Below are experts of layer 8 (counted from 0) of a mixture-of-experts language model. Rows are named router (the router's row for the expert), up (a neuron's input weights, with its number) and show model dimensions 320-479. Each number is 500 + 50 x the weight over its row's rms, rounded and kept within 0 to 999. Numbers have three digits each.
After each expert's rows: a language model's description of what the expert responds to. This comes from a sample of Wikipedia text that the model never trained on.

# expert 7
router:445577588598422504496468515504419514417539449470444526501530540677482431524470438456415467612543423577599549482559450430526430518419434443552554516530505391553624596481523517526467595511415445551490475439477548421528545530548466414431506554587432421473566460513482500460535568472578464460524518551550506503485518459451543475478531586519519566444553572465455462494465587488596541556517503535487548493421519482494595565548503477484513459464509601476488538519450454491528411530526565
up0:573464503551531447556457458415503577492482482565499453489485460487562528550457456531582469465517514482530586388477405496502515557390469506440491589435435497531510506543420367446466522525553471458521596598365521538476514486585499473500459558583489528422538439425507442505518443495457458514464492481519501580449522374538515503402471497484494517474476565540454503398576513431431512490475472430462403492496410491424560501546511511481535538512596570440457482501489539537507450496617470
up1:531553482427462551554459476540513431476480591475456489595496523468416526575556462466539536522447510507489542426481606503467514401486538457443522560485522443525426533467511445527590557428459540469456529445391546414549509567441474372483480530519533488505480487512461539517450434412522524424500491485473471639486459475571494582550493489479450570487538467527521528500539507467546500432511567591564554563504577492478424517459520427559509436496584603471581465505479454515434515474556441
up2:469529517529555430562502480534531503469481507482558442514468464420518477504603541537509542575506486499462515512516448437496601466478517442518482583570456371518484452551554487499422556476514563471508535558518519457549421482530395470501387537533508550525539462533491563479504521431482522434613369410546525523619550475541546511515437512547422485425531497486509496420416526512504528585550453615540534508548423562492529561467554500399478517437444585417508631560418472401544483539497458
up3:494448519454441556536484473472546496414499402514495398453469502536439555492441509463539475444477503559522557514492565506419446454420422482455526555540478516473491477540453450407406449470567535499431547497510499451497502596443456566529477494501552530417508541551558510433468498574462491520457505504541451435508519400518462516462550560532459444526506515404516538540536530608490514428560530473440489571571518480519444446541429506425537553431448576529598421468487432462510534518534536
Name parts in biographies

# expert 15
router:571566530498448490501566501494575428498502562485417395506446445546418430507512549413494547438470531553480459504452475503462517540540538529540492569492487480495495434424482460532535438506463397509529625489501479425480448600450596479501490494550486398460484512474520484446580504597491430573491455521514550587452476450474551463527513575485393421518496424475590531473554543572504524506500416609513546521519535438496518581474627451437452494507502584533509522491470647452507553513601442
up0:505493555454475471599499370515552534553497563458519530432569488467481484559509535510591495601532552554486524515475517506514448500489543532474473447490522433486506545514560511408467513482483439505555520538463562530518531495391533533476456410488480516472399515563379404559492569447530500474438460467477538503494506509489524553441523492514541440487502537473479434451448440527478471453482567411460471519547560498523555507506465475518460534466576454422515470553414395531497462513497465
up1:505485568476480490511527536443557530527459488503469520536482520515484506508419540498558496473451516562426582500525600470516566447473468537465499546494524543612493530606527482542469439486434494404561600464436524428501451526435488479436462445578516420553621439482466454537525476586550465506497408534482452562520442515518515526531532462560548484504492522424426434506554446524523513524572509522529574566485562480424462495562447460584437415605391569429633494578424493471452493522414475
up2:548498598523573571500509515562469560433547444512435433476510497508428581559490536461467548485551480518427529399493433523452550482471438534396534539488491458450489470506468590549509519495440514467458542546538428507472546485417415479476429511624529460458440558490491563536440496500428524529562442516438504454505501443521568502407478536570489515464521545532553567438563494509473508505537575563517471469512586472493518545436515518461416500509486471428520473480472479502539350437462547
up3:567466553455512531533494418432504541515508468475443490550532536445476589428595533550431572431468425580427522504533469499494464543557406444520578478511469457585477539437497521420506446518512470517532512562467550488483450516414531581515449475551529534533507571496449494470499459480464501470515467421472505519567543473471588503425521536426409490524514526563484504521513478491509533413467469448440447466545530465540531455454563509532442536500562572434392469477474483449461512534519484
Separators, Romance particles

# expert 5
router:522510494485557569448489510509448485480579509475463459513511430477486500475496567411607412497477501439443498512528485514457472541542603508545382485464499586492556602619472487453557513495572592455445534572479377457474489470584443428595470532464489477415517560529459453460464363429551563420513507503457454534434475443515448506587453451472511526492492495456532437529456464420391511521446518471526472429518523515497502502485474507577522594352535465568534544421592484482578587519463528
up0:477541436474476595544496499428429506553419440506476564586487517480494583486564534446520499526480384455445402518584472427474546515449468507499503464510511481466457546550514459475491493449553511551505481512454490546448496505454431529469442506469520515523485436479452384565519448422581423434531426443442549484432489576457449574477518551494505535461470445551414445432425453485475577520537471570448481547533443579490488568496504568599541499505484500458575476510435506447516461485501613
up1:534502536418487398520488505486466474526507518507545493490573449537484529466493515593517493535550406479450542456453461566543468531551571483549558513492555549459489554509594466462460497501493581470524426487534512428516511425505460506505474477538388490473561501416465535527464542531481473348570472564465486566478477612549485397377449460471478497599518466509539437495415469424485479543412536388487447450425513526560480436472491420492482461452597453478428518585454515485521518526498463
up2:481532541484499435498438448458445489485502477489415530543504513402419436572570465431533490534524620524499539489475428569426455449472555495540581508469651567610470542495565510427505538491419588447552549555492540430418568465479493615470476572468484527547547545470426536534446498437405524530503532439526411546518510400534489510549466452380521500439613489512450457493533480453490473464482468459545507502412514518496514461455515552440533529451459435541543437477444454484501575432422535
up3:528513525523480550619406473587512567536426494409460521530484506504521469461543505531555545549451493483461486449447479541501526562466497488542534517430560581553559458388491432470462654395446620548509471507484499535490458507505491557491496528555480560484523533462528548570461489377557524388519543466414554439458426453469508563615510498515497486500565521545499453421596454479455464547460484431422437579461525414556519501570469498488585439489504511447546531629450388471480435389563550
Vowel-r pieces, table ends

# expert 1
router:505461477519457530580448497565472392430408468446429445364520515528425559486468507513468532558422527530552443604498520537557433513508561444476441482546443547559523550540491534534534504520460459528415504482449570633461549564485500527495599505575459438504535504500456509553535508483485570527511493557551528522510511494475410465604568457447559533460556466419542464597515506519499425615401455508541544445450603601455458477601541573520469537501540502520472603464485514475538573483480529
up0:498519499558507502471497517463483603506522440518506496513489485471523503462575418483534518509538441514523560485511534478475539473451433464587512493541508473573537545426485543547485541475537541545537519527461463561539460428562504488478461525557566545535469480490440527524502494489536497442465517426486464517622427461516462477505521464544499532552521558448435560481562592491503546464505494499469490505506480591488552585540533441508506509452439593490545532473537507499538473532572487
up1:462447481447456430565476439493475552413486508460451566433489477488498544585472479412439553488524452499417470558553531467504496491505480549538525578498487500498478464468495485508494487511493464504495543465519561446492482555465431488486507428523523551509523534447485468566546592466547590476521468464435484564526494466516468551445523418525450409495535462565507426406523501454602460441535515532442449532506533523489423550495451498494486557487364585463512417505519514518366379516611500
up2:508456479532490565549466406423458497429410457544408490502566524575444578571457497505501534498521423481528489527471497494478444546532402512511536544435615481592525448622519511531560464504525490577473545491539473493393553512537449446450508434580492547519503465470508457511545555572489463448516459410494535545500499549420380510460606528507564586435478517538442439461482494446505499614514557550475540407445517519554491536482492490503481466497565565442508474526477540581570513415520566
up3:529511462417496494483466408481485531516474483522511546531498507513505566487486501582573511468558533427477569528436451532403466412474458510494536520532470557533545536465459510460560545460511498459496440513589491342530509536526544475551527507537554494598535442513411575450563490518523492578512446463431537425523479526508446543459437502557511442442605557469459417565522398449497523512484454516525473475562504493489498400467430506427499475513415511529612493462552476539445408568574470
Mid-word pieces, punctuation

# expert 0
router:418488523424409511648522470439499427466537501497508581572646380503534489523537458538476483507507437480451517609483546526446526419517479551513461503508527469446554519428544542536434411493497466516451369453583509463586448514450439508501565475495475565442535533518473550467547566501512567463512480525503522514481522462526532516444509506587531530455435475509351513554560523486516576382533472645584537542537432437550496480514539525438480498509510576517501499580474467522407492491555509
up0:510492487485546421453459485472503505525592505538419512553565612576524578540527452469458499532560462489436490493394514508457453519537449586524458466503526573536501523469581575543465566456495547522531522547534469496506493478620517571394553518468360501517530526525560480510540525431473487444393504543549569598497505503494434597523478517565512411573567549462496500491491546485494537479511505474573499571549399438455493395466508515459493423568471461494502529505485504538450473507427487
up1:444525518451560496436529430418457564431523487498467520534441422545526475554524496575499441597435453440583479490569479373490466468447520455426535434616464377517541478490429536481523522475542531483512575387532508443502532517404514484498437494483539514469466375478468473531534454492527533447593552424545662564540369471503499505430416432531617417535526388505466520484564440521534515482527470577527490599562494465444559463522531472466523430572403529522488494509436369489460429485517500
up2:508475594475443543556513437543501600487378480530502608512499523464457452467573523587522508496485432494486529491596476462462616536444497501450503499505573495511493511483491447481525482596437443522431512514525478512559498480530488474487494477465514357490503482442398487428577481444502514425617513449545572518493478494467459570466500548630481503364527445474514551500452475392489526441596496527452512533453433551559474366454496464526551468575513440454584556487495584568445542433545573
up3:514443503449558493470540513441535496417498505433425521533534461498454489489529485432515536580437516506477512457504460539519532457429397551496483440639470426452382527406434513493467547530547567511478507469439564512464451488373558544417504527515523478597518496468448489572428499456463488520450511432508505543538535506522443487535481596444465450523455444403516531488511469567565525536531585473426483528465537434507438456449517532544518467491464481535477473479504469459545501386501409
Name and number fragments

# expert 12
router:489531412447537495473476462422530543450581519571521492462460545456509527439427509523452450513553515464565503398483488544462518520599412519475493465387550531490478507451383475529445541479624443464472535518496547472453541509523440444490506621543453475638554507533558408395544473393524575488576502520510512516473535545563558498523482423434387415470512570545538479477500528487498493460480531572487466512483428553517494575519587499384505510469478542437530458531432575491562444489422436
up0:440562534544407462566537498594493425523500524466529553521441488522424564511537409576429466464476509495590544435427395449516438479534389526513621490472522464501508449515514554463456546614515533475452467506523538514556504448518423579409485598500539491566564566583449491484496531449505484454523460447567489477527511486532556495400548550498508376445453437466483447484453430481499433517476633465447517477545451593443588504443496490505530516418519503416548466611416391456513470501452566
up1:472526560461460474474532430425448555423472507438514467517499551564514485435550470424445512502406529491484513436448554567439472541517508439493551455541486485435491469410503513377446505514549480531426603459445554446546567450460516453497520474510524484416568489512465466535464380426474520510450384502483454541432502503519501497520529507480466396448564510434540535467483512506450537498531623442545429432591460442408432501566534480438496459502478536523518625448500479516502460535572510
up2:541532489507405549431506488491397606467466537507511491557660552469472487508539479543484448488459550503467457484483413495558447512489475429492563521471449509496442496563451525508481473415547594623502499426516489599611568493477510408534447561431469539441390506546519438579503521481535582504417522489553583572526520453484452582565564521568493454589441461475541591543480488564562532587491479540488443601533517498485523471575543460519506545530477508463471517461535517540513458454566543
up3:447562467513483546516529556457544573424449446489506537448488517529456482629462557438475442517536515481508492492462456478393501491458497522478515511452540453496521515482407460499447411510574473501460539451519464447486521616557508518516401469479498617531610456546482458502388443528532562480482393508501578400443541393490501436567513528565458494444524480501494451426519488421452450500540457440468495501430493411555526474560527442501399465504456547533549549492548506535569450464584505
Proper adjectives, the

# expert 9
router:426545542599479525387438536501476538429546470475502524464553488645532489507518465515483544580486416573533567443506444468465480483471443489550517471540498468524518558506442552560490487586467569514502478430473575470508555526475551364494479509567465469592468510480484530610541480537511377558474498658489455481555434456382497479444482502534529604482483546565476531543489524540608483483564439522525566486453539434496575566603440505556521461532529564558564495463518461526477560532505527
up0:530542560413502522526523475503580565553441512518463586578538511494472565566564423521532457509522517541531536495491516546495437581508514493470475439530455419488459590458490482434517514445470488556526565465494501520592586513534485474592445513505555568512448563513492481484468559504505455434522470528468534485516449497533501461586519470597491532506474504530331476446454578521517508485463516510527452587583398516596449503507483479501411439515430600439514452508453498527511511462461452
up1:505437524528476399593525502458470491518432463574498548544567500495492481454546519457491514397455568561423580412469416482536501483366515522463464463412495492494409470487516501474432642531479448537524565474516558498582523545442415476524577521534525526507463507452463532520405463479478541455458488452561492491490512411585546558469530477457509422471526540537480567518559538579555527473508540550421416570473612601467467486566485484534492457418528590471576472514458358519551548479567601
up2:456564474569436579493547491499375539461497476449585603539480619474470549582493480474459562532434450461467538482467458528569560562514458557481457467465594545459451461499522586561540553482487482479563485525512542473465489501485424483487382498584510492527516500478400579452450536465493612552507474457511614588479479452507432532540557582625490453495610536448467468494513501456496503499548580519517502510579446536476456462459588481489446495449441554394521583502512497489547359472468541
up3:504571530451476473645540464401472505512383570442446478549550577538434473494491463466447508558461578508454506369544471528511539548445474414423545529494487526534411528501572492437576532527520504525541583514490482449560410462429489454456468582504498477516505440479487458521425467450533452515625336463507544505498492548505503438423526491518526353423543371538495519413548572443544528620537546561470440553573490436544461576439487457404492467489405478462539479445438468453526449528545539
Table cells, miscellany

# expert 3
router:489465576433482464455576524542540600562479410530485524542480519417524529528492528514546446466511611485505491506521545467531437548485496490459512489529486521462564551425420443456435631504502539501500549512490493504462452433492549564587472467512498520475496510454556514555424545548440494466445516478527584439483523474445425531487541488463539466524508572434548546477509479471499534446508524458426533448432507458429440485508419466546569476566463449487426441555540486583467463437454567
up0:551534558575517483451557511532481442487523487527414485579547510477474581426568508516470501450505514495476502497526505567460459523448436411538544521582482512531556504416470509560537608498436388527447413487558541598581583397468493517476526540503532510505477497520545445511476371522583484565489420534541524574482460467406548514575455512562453574429555484533546545548513571480449400584425582475490440464488589585476538496522504443431491520493591436442506576409476481443563538504448545
up1:477440464487516522467457525470372590586502481494494591457500518519481432490478455527525446489624524481478555432616452489519445495568560521484544544524528436525534544576515464486550533451476630433440579522488477508497492551451392484521498387476530500425557494548537500475565567453451589450564537463471558512477386429531494564435562515576477506468542554440423398496523461544531514467531572477489519491440485542439549502484535543564537433444520557390551494524511381452541442576448532
up2:454455533525271501446500557458569455515532416429541593574492575499486418498644488506524502503476461504565559529514531487508435443504483621459487529463465509508523475522497518522477453488537592515589426452473483515481525472521412512435462533604471389449503433474363443479429483538510424494539483506547460403471408561391422476569579429559501568456507493475524431470482508462488539438420482535533334398518510526461551476562462489542473350498493436382555548530475488448437507474583529
up3:512539520500428439539391420461493479450440497524546484506552583399511605563493539428550433574543438525432480519457462524488582490521464482523490595434459580493526451557569476458520564480479501467547466525471506529509476518617535420497427471560470537550518394429574474481389537522505431585500438484509464508467479518475421473426547497545436505377500517515554450552464524613436557521562574481511548453479541511536506528587519495503500515535452452482523499559493564512525521531464573
Short consonant word pieces